From a checkpoint of a small mixture-of-experts model trained on Wikipedia: 48 SwiGLU neurons an expert.
Below are experts of layer 5 (counted from 0) of a mixture-of-experts language model. Rows are named router (the router's row for the expert), gate (a neuron's input weights, with its number), up (a neuron's input weights, with its number), down (a neuron's output weights, with its number) and show model dimensions 64-127. Each number is 128 + 24 x the weight over its row's rms, rounded and kept within 0 to 255. Numbers have three digits each.
After each expert's rows: a language model's description of what the expert responds to. This comes from a sample of Wikipedia text that the model never trained on.

# expert 39
router:082097103157102101145133142134136123165140166155106162167120149166129127163082169117115095115151144108141138124100144128123112110164115153156119132131125082170116129160162111133130097140118131
gate0:100155124096121117128127115099105128142143106097086102114109096145133137133150128126112120095095163128140111153136118116125076107160143116145147094158152108141160143082144150127117114100145133
up0:129143125108124120149108106105162124163102125141101102116144081164132102133146138139093135158148138166152105147091062108122128119127165121144157143134130134126162096197117095122125109118130128
down0:137130129132083115126126168139102146114122150111147101156141171163118122117182120186101134130140134134103107141113101127127139119140154125131168138131078161157108139149147102095132119135089070
Description: Pipe separators, semicolons and similar delimiters between cells of statistics and results tables, usually beside numbers, e.g. "| 20 September 2000 |".

# expert 42
router:113090148128112115147157121125131087138121168161135134125134170175085132137113149115140091085110141111089148146109126134118107119193127143147097106108122145150123172109128114073180125112140120
gate0:121090139121110112111135126124146139168147125119119176119109115132123141164135128099103059128098096141149129122111132101075098136104193114076117105119116126136120127118120137190089128116203099
up0:166110108139123126157117118145100137141142071122111100157124103129121135123095123130170129140114116131142101134126114144137134111082095134133126155144145155125100120166150098115117191104078130
down0:116151119109092112145147102123103078169142090139167165117126118108139153114129157170187068133124117147178145118091126152117117101104144057084122121119113141101131120126130154137154163167154141
Description: Final digits after a number's first part, mostly year endings like 187-3, 1-922, 2-014, plus coordinate decimals and attendance figures.

# expert 29
router:119121119146064093133142130120143113135148168160128108154119142145075134148080161061138074122134121104104126108139119079133127144122100176106118157098145093168131132158132135087129092130140137
gate0:172115151133138143134121131124117153147140111116093120112142127128100147132178141116111132121121127109098126102157132117123116135139138126106128126138140118132104101118055166045096098128160133
up0:082110100115116144131128101141138137103143130139102147135119126124141091124103137132163161147142099136146124134106107137122110132125137105112112110131096124112157161132133085186149131149140158
down0:131128072171141106139124133121126091129112114144109116109122099148138132123126126097106152095116102103152152137151081140108140072153076106108105146188121131104154175128069111131124127106172153
Description: Closing parentheses and quotes ending list items, and pipe separators in tables, especially month-header rows, such as Jan | Feb.

# expert 58
router:129116136192124073158106110140095138177086157147138157124098150164075127115142135132117121075098123122086175119117108096122129132126097150126081120107123118144113136146122106103164110103141115
gate0:100096137144115100156086140132151156098122137091131125118118148148051119129149114133159138135138101150105100171141115094097116082094125111147116110159106128140137138153116112095135127114147164
up0:116133112150142137101138110125141119125121147182128100136189125112141127113086119107132135119068135125138114100136133132152121144139134135126162133094099106101126132152114137158110057154152173
down0:133145137109143119161125137110137143127124153120162138137107162128144139132118181123105142117101121120105139141120133166101122148140137137110123136067165138195089149136111167096111131139141155
Description: Prepositions and phrases linking to places or institutions, such as in, of the, at, between, near, University of, Republic of.

# expert 3
router:111106114181114121191173150128117117158125156138084139113119174137100121159077202148146084095133158117125155141143141091104126130124117121096103125096130131136156112107111123101122116125122111
gate0:178133094118128131156121151118139100129168146112081137102102150128153117142113186111119118097156134090121089131085152127158150090125091080141091106114135132121129116094155137143132141129114152
up0:100101110127133078088139128146136110111129124163107145125111111136114106122135136115119054140098131143119158158146144118122121107126136137151139138145122118102096118170091179124092111111094130
down0:133081136112129119099138105147100118106106094165148104111126101125071134102110144154150122132128124105108110096161141144134100127154155124122157151111114147124144160145115140120138139123120124
Description: Word-internal pieces of South Asian, Slavic, Turkic and other foreign proper names, such as Singaray-ak-onda, Hüseyn-ov, Khan, Singh, -ović.

# expert 19
router:119079139147136127152136137163167084162102158138111180129131129159115135111109151113115118130108142098067133104139142111114151135125126105179093125145102115158108129077152138110140101123131104
gate0:141093120152112099120126177132117116137139094150105151151153130126161129077132115135132150151116177159115168125150119096139140117126131165113121132138147116133112108129115123106144158114077143
up0:107127117133131116118137107119140128081154106147097137128160141112142134099135145169074146136113152153130160116131101115142102169123132148163091113111100118088129125145122118129143106108101077
down0:144105137140145125116150105129095091121145148123134149158159096148127097101118124115119159140142101132105150116107162136111104132109097111119119115130123102112103157109117135133160147166169136
Description: Colons after infobox field labels and words that introduce lists, such as Modes:, Written in:, include, such as, by:.

# expert 1
router:109101127139079133120121154141116126134130126162140181146115177119093120149112145127149084109143132137139140150124127136069159118127123143120093155076129117131106143134155097138130124125146140
gate0:124117143161112104102177172132144071153085151114115129129096142093071126146136138141137121096165138110114125143113123164154161101123098158135149136135134119156124125146117129143116111116151127
up0:134121123130120158083138153107137106159114130102143162110130189141119132155139122163128119117153144147113093135115139158179104095086160165130144140154180138130146104148099133126123099108133156
down0:156086136074115119096157131104137111159154151141106165078095150162101105142145104161103113134135139150117100105121167145165114100116132181131128156173168144179112116137146153112107118079128113
Description: Middle and final word pieces inside proper names and surnames, often in sports bios and species lists, such as Sal-ter, Par-son, B-rett.

# expert 48
router:067133137163145111156121143165131099116113112147106084129101120138102112128113148085130124108115125110115136129101117090092126136117127126147086145126117102166123159110126122073148132132113142
gate0:077172129150132124135164153131090098112144126181142121162158132146103113129085109119153148139141146124167118097088098098165127136109162092099178084150119125157135090170164141110115114137143137
up0:153154171128096118147153100151134100115129160065124132112158163164153172147176118127156142160155119145126137143102149134127165148125109142104087140126114099141120155106143147163141092126099084
down0:154152138108168165144161141109154147155122123109159148140128171106101157118118161109122117117109151102127136138146069163101086151139168114116130148116140135102131128119166130101173166117159093
Description: First one-to-three-letter piece of a lowercase word split by the tokenizer, after words like to, and, a, as in m-omentum, d-og, st-eal.

# expert 23
router:120130140137086115147142134128162115146140160100151157122105132150062150168083165132143114102137158114140170165117106114127147119150122153123090113109128114152146143109115136114150136104144111
gate0:152149169130140126128188125144090157130107168094128155136118168165131139129134133090107117142122154147089129117081174141130130100146127135186138119124090136108146149116124128094141138138184163
up0:116110090120137133118120118145107167131156143126144113111107081141123110164137113107151105107127110098153107132134121140157099159098132133124147096110143111131123111123121166128148125119142123
down0:118100128131174110136163152105115107100092093099099138134106149154153152148105127112116143139114115116147123110113111116180123110114147118131158141126121094089085127140101086121093155170124134
Description: Past-tense and participle endings and verbs after was or he, such as undisclosed, graduated, made, found, released.

# expert 36
router:080114135132115098180144139141122101158125138120136131148106127175112129154126149140148112079123164122113136112088160121141115125144114168180068123124116070134133136120169126090161133108150121
gate0:134157117159153123094133134113126143164128145114105139159112147114147111162122119142088141101147090132110106117133143119134184133143108136158105148130113112145113173135114141131131142134134120
up0:167137084117122101152133145148146114124110140140109124165150124102145132105096104112108141137124144146108136122116116119121157150157124119141142136144141139129195118122176131167141101106139138
down0:130146186104155127128127140121091131099139153138137074113119086157133158162177149112137106127163100130131139132135116140190129145164124156117148101146087125151089103129113150078157108083101110
Description: First digit or two of a number in dates, years, coordinates and table cells, such as 1 January, 1998, 51.600328.

# expert 50
router:117092118158135109165143181169163114107126118132122100159125143147064138110116138100156111081151165112118117154119144089100122116146131131159106158136125144141133159123140106072135098170172138
gate0:146115189132139148196155133103137116113120147134128109160131139140111105103154153101138123092103116128119108146135134108151126110110102111165114104136163129152140140080158141118147101133116098
up0:110119144126153152129149155134128124133131099116116151093146044111121155096120115130090120164123121156063127135144142141143149177166171154104080135081125112151116124184148122130157155126152104
down0:148163132090138128132104120098110119079118146111143084157132140112089130052107142156091129136144125113177140086132170101151150089097088148120096100128122133149158105126121111097138120172119110
Description: Clause-linking words and subject pronouns in narrative prose: that, which, who, he, she, they, plus the n ending Then.

# expert 26
router:118095127141094102148125154152137101161078148126102130117123123123130096139112149072125132120123152093146126167099118107135130115143127127127057149134106109118131147164140106094138099092133134
gate0:122129146122155111146145116188182135131102127148138124173173107111186092129177162129150179126142124112166157153129118103107106131136093148151090098139127116130127122139140102110110088150152128
up0:118091130149099144149161109134145191180072103128169178087105134134172086133113145130096113135111121147095131132081140132114123149111149139172092129114138128127159118106121143121179115122133141
down0:147123074140134135125092152101124149109092162123108133158142117157130122135137129122104104130114121120117124161169148160156128134110132142104085138159146107090106158116127104162131093164114125
Description: First capitalized piece of place and personal names, often after commas or table bars: Hen-an, Est-epona, Ol-af, Val-encia, Mill-wall.

# expert 31
router:098137172157139104143097129137151119116153136155149118127080147150071119156081160109128140104135152115126161138139139115136092120159117143145108095103096135136134125094171129081169124121138128
gate0:126122127136125087141132120113140143113091086181080131127116142182123074121076143140136131134125123119100139137139126119095104146173119125172158144077142129129130087120134165100136094183098115
up0:138138110135149147115106128126121123141132160153173130107141156114128117127096105123142148111120151135092103091148118138157125100117084146134138120176108189107148134152141135181123122101134135
down0:136131145141108102103132156111076150082136098127132140152151137139147121124123149116134141110145102128105111116115082145120167112130184108133144161128113116153145093123124123147101142143110138
Description: Prepositions like by, for, with, on following a noun or participle, such as a survey by, execution by, success with.

# expert 22
router:097112112137086097185146132142125096139138139162106101106110156191111134144137143109142106086115153076112139129092108108132097119130124124157074100105123119154130110126139107104149141131130126
gate0:125154123131101114123169122190107134123169102128122127110169143098146126085127144089142144157134154086070151129102107156153144176116110143173162105113130130130092099122121141143137133120161138
up0:146143154135160158101111124120160107118121149107145128154118140107102119155108130185132116145099089164161113150146135160128110091108130071090085154172144139147098140131128137111162139145083126
down0:162103144159131122104096138139086141158136151110130137127132144119140125146070123138133118157078128106144111143081135121108130133101120119115110136147082100109110129125133137122125105147159096
Description: Number pieces, especially after decimal points or commas, in tables, coordinates, population densities, vote counts and times.

# expert 56
router:102136139179096123150121164139116098126091120140155123101082142163100077171086146102148102089128156080142172130089133081127099146136108147158108113126114085125121117133146129108130106112121098
gate0:167129139142160159162133175160173091142084213111128156114124112140140095143099122125144130156095129150101165139146137097130133178129143155172112145154133129117136081123132117162120103137145113
up0:112100092103179139116095153161101090123117151110147121121107123126133126146115146158133145158102108114132124104138155121121138162138127137166100171113140177135146136155065151136110127159109103
down0:115102140111129130103131116115103114093117093197094130144107125136138097144096124123084151103127119132131165156138110129081107123169159124138126136121137135174147155078102153143141123121135124
Description: Opening parenthesis after a name or title, as in (born, (fl., (album), (on loan, plus the verbs was and is after subjects.

# expert 45
router:121117132151116094153122147137114112151092132136110187134138133138096056134101130109138125128118124103112152129109145146114123128137151137113063127127123146129126145138111071074121115116113133
gate0:123143170132161137088142163160144125089087157176096125107156140142111081111122130139134110109097099121092132105119122118143129081163101102134116111102082114103132138102093142117089093153129122
up0:148077120122128135067104168078124148137111093121143103125103127122071126139125124126088086122137113102120134121151103091109133115110156193128151126138099161141115144104104139140112129165134106
down0:106120155136155147094130101181102111111105141184166137143103131146091159154145065107097098166091156128154111119140124151150146121149165105151130147136108164145133112121127127116126149178172126
Description: Word-initial pieces of content words, mostly capitalized in titles and names, above all art (art, artillery, artificial), plus Comp, Cont, Grand, Arch.

# expert 62
router:083117122153095121148150170133122156111139122138138149158110161170109089107122151129104099093103138093122112155054140102142132101130119145126096158140101148150132127130119146117139115119109126
gate0:114125090159146169116141151122117141121104132112141132149145143164107130137122136131143095116149132086136126110132104128133048126128143158138136141135108124129162141130113119125110139148091160
up0:161144088076145139139152134107146147137100062096135094137136136145144134148150127096158126171133160158114141095105095118154134135140134133133096194099134136139128130133120174124160123155097124
down0:156129145110117129109110103127073120088137125124126149116112146165154127139106103119081130095136104149135097110114102132119123120166124191104156067086112093105119112099110120140101122147085127
Description: Mid-word stem pieces of Latin or Greek-derived words: olog in mythologies, iz, phot, econom, compos, z in Beelzebub.

# expert 38
router:107153117162100120146163128137122123143116112161107164156136150138119111141136137099171080116138132087101158139133164108111131105130151107150134137108134118154151177166143130082150117111149103
gate0:118140125113149110147113096137145123105101157082118126114142093134116132134152118123118103157147158123088181143176108127121146160140131132144127150143126142124142149099119109134160113145141144
up0:174145152108166133170156112148125166131134139111123120132159095111151107141150127113140109125111130115161122150158149121088133125122131110173121106136186112153111134169137111133149131129147136
down0:160151102124118143122117102111136145163173108131099153124136138121143119128140106112088142085120180124114112138127104109167104133156136112138136139174138153143095187115132094170203139140125146
Description: Ordinary nouns following the, 's or of the: school, government, system, father, death, heart, war, field.

# expert 16
router:082084154149108115123113149140117135118099143118120138141119113151112096159060162118140104091144143103051128125123125108084106144143130155120121150071096112178110118162132166116162145094150145
gate0:132122123163143128139097118127126092126130138084107140098158102142116129131138158055130074114115126112066113122107168079127125125139150099116120105109089146139086089172182088128134131121139124
up0:131115123126129127172156111144111126111116104125123164114133191128128133156126106148132139117127125134141090120187137136134165108111129130135134161155132111140157153098162142118101081159155143
down0:149148124160174103137197049137152162106131122121118133138089134136118066111097134082101154123126148132158129156109127121129135141161147113133109122093129114126151137123142140102094167140148140
Description: Verb endings -ing, -ed and -s completing a stem (policing, transformed, forms), plus stem pieces like press and ort.

# expert 14
router:107120128147134124118139133126118097105105172145106168102139140187111104113108175107152085106140184085084130102132155129116096144142166155153143148120116083146107136142116098109129105127134095
gate0:104090141103135107163136142147161072202101121122168156126138151153117132134138111096095077163139203138122156128164111153119096107131112129113116158132130151129119136139134121146111105123124119
up0:126102130129151131146155151124171125165085139129126122154113160125098115144161123108114099112119104132099140124144117125191093154144134140137131118129112110113104129105157132119111082079119081
down0:138130103117087112117169118130113114145145134154129111114192127146131124125153142137195139098134133165149113057094121138156108179112131150144149112182109152126149090109124170134122149138097105
Description: Line breaks and the dash starting infobox or list fields, like - Coordinates:, - Line:, - Kingdom: Animalia, - Date of birth.

# expert 63
router:113130130149094107153160156139112118162099097169145180143095136137112118125105136133156086124156118091124169116094135150073123114119154140116116118108125120142128103106131121088138126109138126
gate0:077151106122120106113155118155151158131119131146120128161076149103100154159117158119134124088160103142158157131114105132116126139151116091144139139111114151122136150103127147127162186121102090
up0:136156149117151144096155161126091137151122140127104111087130167168124124139131128173098138122107125140061177157153122113114098114141123181126154133119119171109124126146115123145135113100111131
down0:105091126121156138064164132119128123106146143158111117109133155088162129180082111139103130128151177134142083144151136116114118143121122126091127133126117162147146111154155143124125113138177144
Description: Final head nouns of named institutions, venues and teams, such as Stadium, Arena, League, Cup, University, Party, Street, building.

# expert 13
router:098098144171094110156117165137119098145098115119101127135068148141109108118103169105142136100159142111132136124109129131071130134120161110143084148114122130121132135139143104113141136111138168
gate0:132111133131104131155141160155136120134114125103120120095143117165109080082123147134108144076169101147105118158119107111160117088113151136141137134071157100155102182104149141103129139115151146
up0:137166109147154131106185106130157132109153123146120138085101145134150176162117106124112117170134109131114152125130154144107098154119083149147084100178136151128107137147136152120085114172087142
down0:178087119149139125126138128102136166124178122130123131124143125154118126118110133142124123139168121100105142107098143088080125123162156135110102144115129125081101151110135141134109114131153130
Description: Single capital letters or short capitalized pieces that begin a proper name, often after a first name, such as M-ajeski, D-oyel, S-aints.

# expert 34
router:097083141130079115115131172168125132126090140146137118164108118157088091168107143114145097134129119078130130124108142128124105121125143143135117140117077135145131189144145158112120118128140163
gate0:125118114111174112136125121178120151138138119111118153181108157130132123135152099075123165124130104137123128112113119142164169153113087143106118114145149130163107160157142132128135124112139157
up0:143114158105130127143156108105117148147101087065124161142097153142110140146146111124128090105145149127131155096165161160162118094096137128113130081114161147113178155147148176173123146124196073
down0:082110131148130066106093129148129151161140130100115103113104112141091105116138124143143085180119115128169125110107108115107130109092143122131120105151120111092155106154119175144167161143158122
Description: Plural endings -s, -es, -ers, -ies on nouns (houses, boxes, boxers) and plural group words like people, children, members.

# expert 30
router:101120107142108088171125156164129128153131161141132139165125130151099148153077183085151090124132127094095125121135115087116112148131106160149084155134130070142158126169167119096152125123150100
gate0:098148088149115151170137109149123114174130144091143118132161104133107107092127166116067125106095151180166123146135119088140116124144140127145080152151154131114157095104126115111140142134182127
up0:087144103146144142163079153095131157114147086131130108121155123120169125137069116136125147156131140119142141138145106105110129161109161122138099118091146163119130115138112135096135199120100154
down0:134086089143121120102163152163160105135144119130144117121164092105146124138100114157130128158144186111148120116137096113132113178114144111110089136104126079146145165095113107176123141179136162
Description: Pipe characters starting table cells or rows, often joined to a header's first letter, as in | Away, | Name, | L.

# expert 0
router:103091109163122087159133165130132115137114146151140151130105170148069108148114136093132132103132145112064136152105171102114156114164097119144125139121110129166110157154140094093153118127125139
gate0:064150142177154143123095148154159108110127131146149123127121130127121135130111132152126120105089153130118112148124177111119100145132101082135132127119096136106120164177168123089164108094108159
up0:091125122148129169147097168112160119140100148097141123100125138107116143160102127143167125109076135126121137169168147083146125107157145090168149087150086142100114155165111141118110106123122119
down0:112139107123132146138145102152134196097086166122144114142132167132106107126186141134125128117103138129163109142085159171144126134166131119154143155157119142131109150175132127144152085147096117
Description: The word "the" and preposition+the pieces like of the, in the, at the, often sentence-initial The after a period or break.

# expert 27
router:088113093171112123146104123150114107138091150132128140154087144150099098163118187148124119083134194083133136114104122128111181141184146132166137130116093099142125144118171095095146129151149157
gate0:105124144149114133149138136158143142103139149171113106142091111152112090155157147106137144158139135108119096137105104140131111135126080113160134133102099116139103137092154155126134126142106124
up0:120146115106189150126081116138128110119129166117191143102129106091130128148146123126146117142121139170131135097136123158126132094157094136127115102146161092140160123160120108077157156106145153
down0:158148175103172115131128119136133135144122118147125161106151125099139141151115137117129121127129082108111085126118101104105130129116089131125125135155132102106122120133102131093145068114143140
Description: Spaces, separators and prepositions placed just before a digit, such as in, to, month names and commas in date lists, e.g. "in March 2014".

# expert 24
router:119135129157096123114118164141120140106130129128110170166094163112098102121114149137142122112149149127141132157121134121068149136121123134131066171102129108142138143140129093125131147101132152
gate0:131158125158131114152153144184159107110125151127123198139109142140095124142114175134119115096117137106138109135122131083144124106178066123111112154127081122142158099109144133096135138111114192
up0:120127111136166108152116145123199137132111128096102090142155130141155124123149130088092148125118146143095129103143096075119103137143143134124164128065089104154099116130108141139167114102120128
down0:117113126155146142121122111113150181171143111129091096168141119098170154137136159055135130149135140132156142162120114105128115155125145125121148153075136100112119140130157102127134100127098099
Description: Odd word pieces in proper names, species lists and foreign scripts, plus coordinate separators like ″W / in lat-long strings.

# expert 6
router:100119137161143120152089115131196127116094128137114134130149134129092106139094170110159135069141151093138120135095094116068107144138144148173104146107120100115104134130145115107159121128147135
gate0:097131118133095144129116118163170111117108155148147131161148155130156164129150142092115139109117137130123126173108101151106110189181140100124149129120108103153120153129062096123121127111122150
up0:122156076113125128109153097154178061091091139123146098101105100138149137135115138109139148108135165097147134139113154151095168166176122135131127174096110103153125126097134106136164123147118115
down0:107120137137128123106129126124142133098118155100119125147133144109134120114188134135118105132109097146145093135138110162139142157112149133157149110180125176153166130171091160167142138150095149
Description: Word-internal pieces built on v or en, like surv-iv-or, Hvid-ov-re, collag-en, Ser-en-ity, common in Slavic names and place names.

# expert 9
router:099103106147105115140143147159125101157126132134105154121109110122120117143135175123104094062136192103144148123136151093127126166155133130103105089103143076133109140155130149090131083082155172
gate0:104161134116151162098143099135138101162101117099138162135130113101108130107149123080128108113115116110192119136125147124171126162105092138130082122112142115130100108113163160108102151082113129
up0:138154142114100108096095118108119082095100138117095145118106115140113118099158126127098136123106111107092125103180166137171101091128117139121119113125080113130143108143119149137119138154149107
down0:084122146115099096166131151125141117082120128075121122122152119166139107154139099134148159129159109150113126111138113186139129126121101136107154109107162155157103097130102127101134127147130167
Description: Vowel-led syllable pieces early in foreign names, especially Chinese, Korean and Japanese, after initials like Y, K, Ch, e.g. Yun, Han, Kim, iang.

# expert 40
router:113081106156110085164143143134139122164107149158136130143081155163069117169087154119129079094128139114131110119134108130100139136122134139114112119094130140141113122107146116128136151137152091
gate0:146104120127120107168117142158111152155104141109123127123100127124097129105139145156074129118112145134128113151123155079159101192177178124119117117131145131151126134165088084122144137124113119
up0:146087133098128139154121122121139093126083134126065136160110130137127157088169142154130135139149125113084118121138135126186124163129136113106115119074116151135150134139149117146154171131098122
down0:111117145117153101133122095074129160126106137149111104113083089102164162118156119166151124137165115122084144136145083135091118124132119153104187120117121137132167156101151114163134160142071113
Description: Final pieces of proper names of people, places and species, often in tables, such as Leontine, Torreón, Langford, Solomon.

# expert 32
router:108071145173089084161171153187148115154147154110129122139123124157088130178123132124122081123153141110098113155118105110121115133138134134112099111126106135132125131117139095120128091093155142
gate0:078139169124155117111110192114126120140139117134140125117148118129139116118106104123102094174132124100111106145136136138145119154137128144169111129152111163162104155146078065134132077114157138
up0:089099140136185103116108120141109133088104114134143139117106151129091142124135163123123132117116139122169122104108100140092133146133116100077138181138141128119172095150144095131087129149089124
down0:085117128083141084116137165158133182162109155154150160118130116110141175127138118155130135139125119101089112129109116095076096135093148096168107139096135144141125133090152171132119124119143151
Description: Given names of people in casts, sports tables and prose, like John, William, David, Harry, and their split pieces (D-enny, Edm-und).

# expert 21
router:124084162125136101145081129168147104146111128134145081158119137149110132123117188115161106083131172103130158109104126154117127178135104120148105112106098102166147144121175103098129092142137099
gate0:126172139087156135139105099167176127116122153133153103128136106083156141120124177067163123122154164112122096147144174114124149157176135136131144128123124123157127143181122122137142115133123166
up0:118096134162106112112136128122143095071057127113113138176114137113107121136151078142117142142125088152123181094107111085126111155092159157134098136108146167093121082113108133141099158088107113
down0:113136115106125095121186136118139140089138124127126112150102123093078117105130107132082152114099118119137130125134159083136143100138106156128103163087140113117153123138134107144136120095186150
Description: Single vowels and short pieces inside Spanish, Italian and Portuguese names and words, such as Sant-i-ago, Audienc-ia, and e, di, te.

# expert 7
router:110125144154111117132127155119126111127102133109133143139152121153109088144115147138130054131137175062080147149097135073083139134152164107120111113120121141186148112123139145078163130167145123
gate0:113152114132107167177104147126111112119080122110122112175133140120110121152126138126132140077118150110158131152143109063125187118160125109125101087098174132141112123138095142128133127150131141
up0:132145143151139130119152155108082163145172134143090112119111152159095127105124127129172143176157125161111101140096119179145138163084154174145127120121108126121131100145130117136104155116124157
down0:118129152137075135100115141129129099156171122137123154153163128123119094087109126140113139098140119120133133138142109131139101135152134140097120169137117108166128138164124154147103123145134061
Description: Common words for work, performance and action that can take suffixes, after the, to or its, such as perform, debut, record, design.

# expert 47
router:120124104165126103122110117167152128118143120156138149112083158171079114179143146093149106091103176134103115134102150092092129135139107150150072163103137091181142109149177123071133130143121159
gate0:139125102200132157123115173102141116132121132178117117113117135106089150156131124115182087115121195104086136169132124102112160136183103137144123114145162149114113116123109134099132144110119132
up0:140148141134104152154108064133103163155138110097126145139151147135082113106133130109116100131116091110154122166127169134113155139175112140182128168164146158104122152132167127085127143091133156
down0:150103125140124150132116145118136107067120118157157091147090096154137126109128105142142134171133153140120160141107145163135122104094141126107094123142138164105118117102112108112160152133149130
Description: Periods ending prose sentences, and decimal points in percentage figures within election and census tables, such as 0.80%.

# expert 25
router:121111159161145103154155141125135117123146157126125136123111175154110093112108158082102089109140115091122127104100134087123092121144107136104068125120135095135105091111189144127111109137121129
gate0:112095131115163136124098132152105099166147104119142184107109128097130147107143120084115091125125120088139162141187120104124145115143139128085129107116127122124130113121128157124100132151134150
up0:150102125118163166152087103116138104104169079132137118134098133146136136119169111074110065120140112140132130152185178079121107134157149120123133079128145102147080115153118111125142154107153139
down0:141129142161158121127115140148137091161128132134108137133137123112127161119157137154138112118091146122168143122110098129104075133124093107130154166166138124168133164143133101135112110142133102
Description: Mostly the word as in phrasings like as a, as the, plus the letter x inside words like Annex, annexed, Siouxsie.

# expert 51
router:108143161145130099137095158119151091161118108153135113188089173174114155133133147117136137103161192085150132137127145124089155126107111132150122138110123110143098157170151118110113170108163141
gate0:098111149165131110154124162109114085132144144154154118160144113102137136131139156104127142126133173097141134169154126116112113147159109116135135147112134160130090134182182158102119143054152113
up0:106110109145126132105088134141139150139111107103122155113116132153116157108179100104109126121156114154129076087125118092099109129136118113082101139097169100111164122086091146144147124103123123
down0:122152074188171124122154106142155106104080119097125123139173114129115151153147143139122127108140137136149110155141143087130107110145106098102104147123086093123148147122112122124121140136139142
Description: Common English-style letter pieces inside words and names, like er, re, in, le, y, ri, e.g. ent-re-preneur, Tr-in-idad, Sween-y.

# expert 18
router:086150157130102101150146133144140138114154123133152095134103143148120103139102187112181107118157163129098172112129146091098145104142168118171104147096128120157111129138155072077161110132143110
gate0:100118177133167150142137127120117134154154129139177100095118111118141140145114171068143146125100127135112154128164139127077137150133178158126122135148152143124115165123121155091167163077147113
up0:163125109144146120088125132122148121108146094112080135090114112155131110124147125106104108124131130131091084130150173160147151114131134170092111102127126142095120105145120123170080117096127125
down0:116119163143152157140144120090095099091136170124094130083101095138132106099143147106083140143149159152107146155148125123097141108106140137115189126133089109117124133111118154143118098089179161
Description: Single b or f pieces, mostly mid-word after a split, as in micro-b-iology, sacri-f-ice, terri-f-ying, throm-b-ophlebitis, also word-initial f-racture.

# expert 53
router:102106116137116106118091133092119102120127128140145197149096148139111140193124168108148116114120138114155171116094093091102107133159095143115115132128106077152102142142147128086115121122072138
gate0:140094117135111118152132127102159107140118100149127158124134134160134114167139152146135094148137113118134143099117102165093074107131093132116123155169091176151154112128151092151134155121098176
up0:167117183161154136116115120121114092126129140139128164164128133119108146149136109109140119143174149146155101181133126123174164153095127136146150126089149107156148115118093124094080151114191109
down0:084125152165134109168159133165117135116137142104145095134113116139170166134105109112117129135173129139111117131092154106139150098143135145096122148103151147126134143151134132103140092148166193
Description: Pieces like op, ip, h, up inside words, as in Encyclopedia, enhanced, caliph, chemokine, circumstances.

# expert 54
router:115136144154121091156118149153130115193115138110092130167122192172096097146123134106152103083169180100112122149107085114089138133140137142161127109120115131157118146119121136076122114128128122
gate0:105142110126154142149088127111126099150116130132123138140153171104209137119131127130157104116167119125133124180125136139107112135137115097149113072136127126124101110066130138154113132161124159
up0:121126147086120081143136100139139107083122131110170142099100095155126114131087138127096161148099131141122125070163111110138134111090173142119131146126115107130149121180092108091147070095147076
down0:154123154144161186124117130115093118107111077134107108153115136098144140145164128134107111103151100136129126148135117141164123154107131109098076107152174128136131113119150158131146140156146142
Description: Double line breaks after a sentence or table row, plus == section-heading markers like ==History== and sentence-final periods.

# expert 28
router:124105172183141123166160138139141106170115134157109103165110152183105092161120136084161101130151157096141149122114105146123150128173105181129111091149124120169127119154132124072137105126123139
gate0:105091151134156067136121136106141133112099150153109149104126157140145126127126123109141128133112207085178113150122173142135152090147060151144132130143099122116127116119129125117138157111106123
up0:143155083096103119105137144163103119109118153123151100129108147129114117132128137155080129149116139130075138136134157123104111148137127115132131161090126142091138135088135132112135097130132104
down0:168147112118107144088123134138123127127168132110105092119135145158063109138139141120113151109154093124171157124111114111068166105151149107148073171088093136133118124128127137146142117158130091
Description: Wiki heading markers == and ===, blank lines before headings, and the last word piece of heading titles, such as Records==, Cast.

# expert 43
router:126139089174125082152135131150133107135124129136133107121107157181075104195098128108143060115111170137110114137124156121129105142120136139156081136111133124181128117145161113072125127157128152
gate0:135130106109101103190127131098151082082114147093114147149104109141134131144132138117155137119121097127082142111142138103155158080125148113155092133113090138200093123137127107111131129118099092
up0:123162153156156123157120136142103117105174104080173135148132083094116125116115126146102118161134134126136140139092105155165125141104144195140113103165116120093157152140141140117153123160149152
down0:168130159135115114131129132135119157139107153109155106124155117124103093163106152107109135152141132144126094121113133168096123119139110132120097107131085099084192159091077095130109095104126108
Description: Periods ending sentences, often fused to the last word piece, plus = and == heading markers after titles, such as Rosenborg., painting.

# expert 15
router:093143108167115104121149144155159078125111118123115117157097125150118083110088170086138087090128169125131159153078089087122114101143140166124117166130084107143125167135157102101124127122139092
gate0:071137115120128107197148113155133140158117151140173138121105189118125125127148126152197156140111159125142111131157100104151103154175113125164144097151141163135129143144097107113107186146160090
up0:137133146141157121083102137091142101153144141132099081122145083124145098128160117141110116109129107104101147105107151150123130111111104138089102143086122107111061063124142159146135072170107167
down0:153139082120099125104138133117129124172129116185090152131132136158182156170114101122120096144128131168118117112152103200094133169141151173115110113111126140107144137117136106111106101162122144
Description: Finite was, is, were, had, have, often after a subject or relative pronoun, plus adverbs and passive forms like also, previously, being.

# expert 49
router:141110142154131096130108125194128080141120140158157114165080157160112100168155173095158103116136147099100139093120137123123122122171125135142111149121111099143091148110128152103123151113144139
gate0:160119164123141150117137172157113092142132138113146091138081119144139144162117159142141124092126177148086108142141145149145141137169111111106093116141128112143059133174109115111158114119100131
up0:100095078150130110126137135138165130149098112117118154116164174136123124146146114100099153088134171140109157132198103117125130128121102166132144142112119172112145130172088143148120172085128146
down0:105096122076082129153127135092144151137161157142134121139143175133138170141097121130140120085110116098121126176118102172143119143080126142092121146123102143144128113096146116130128116180129133
Description: Lone vowel pieces e, o, a completing a word, often before punctuation, such as at-e, tast-e, undertone, du-o, div-a.

# expert 61
router:125127106161102111128179126145119135117111125118131110099103116147118150169132169101116125061142163107136150098096109089126130163110146133130118144122152082145112163132148120104120129091124142
gate0:121103128132134121094166134095136149083113153129117113123092115125169119138116133141153125103116151118093123113088167169129111103110093118134128146118112100144100152123140078118151133080121146
up0:157155098141099110098154148081143151139118148053148092147120085108127135102180134134163119124059124154145128092147164082105137150171082140156095120096137149109137128109115086130148083142119120
down0:159152113084086129129146161130168151150146160140169085155145098119137100115151119110117144121155127124133173071157125184108106136162103094120145125122089120094107159148154131130125152166145142
Description: Two-letter pieces like ar, am, ad, ob, od right after an initial consonant inside a word, such as t-ariffs, H-obart, cig-ar.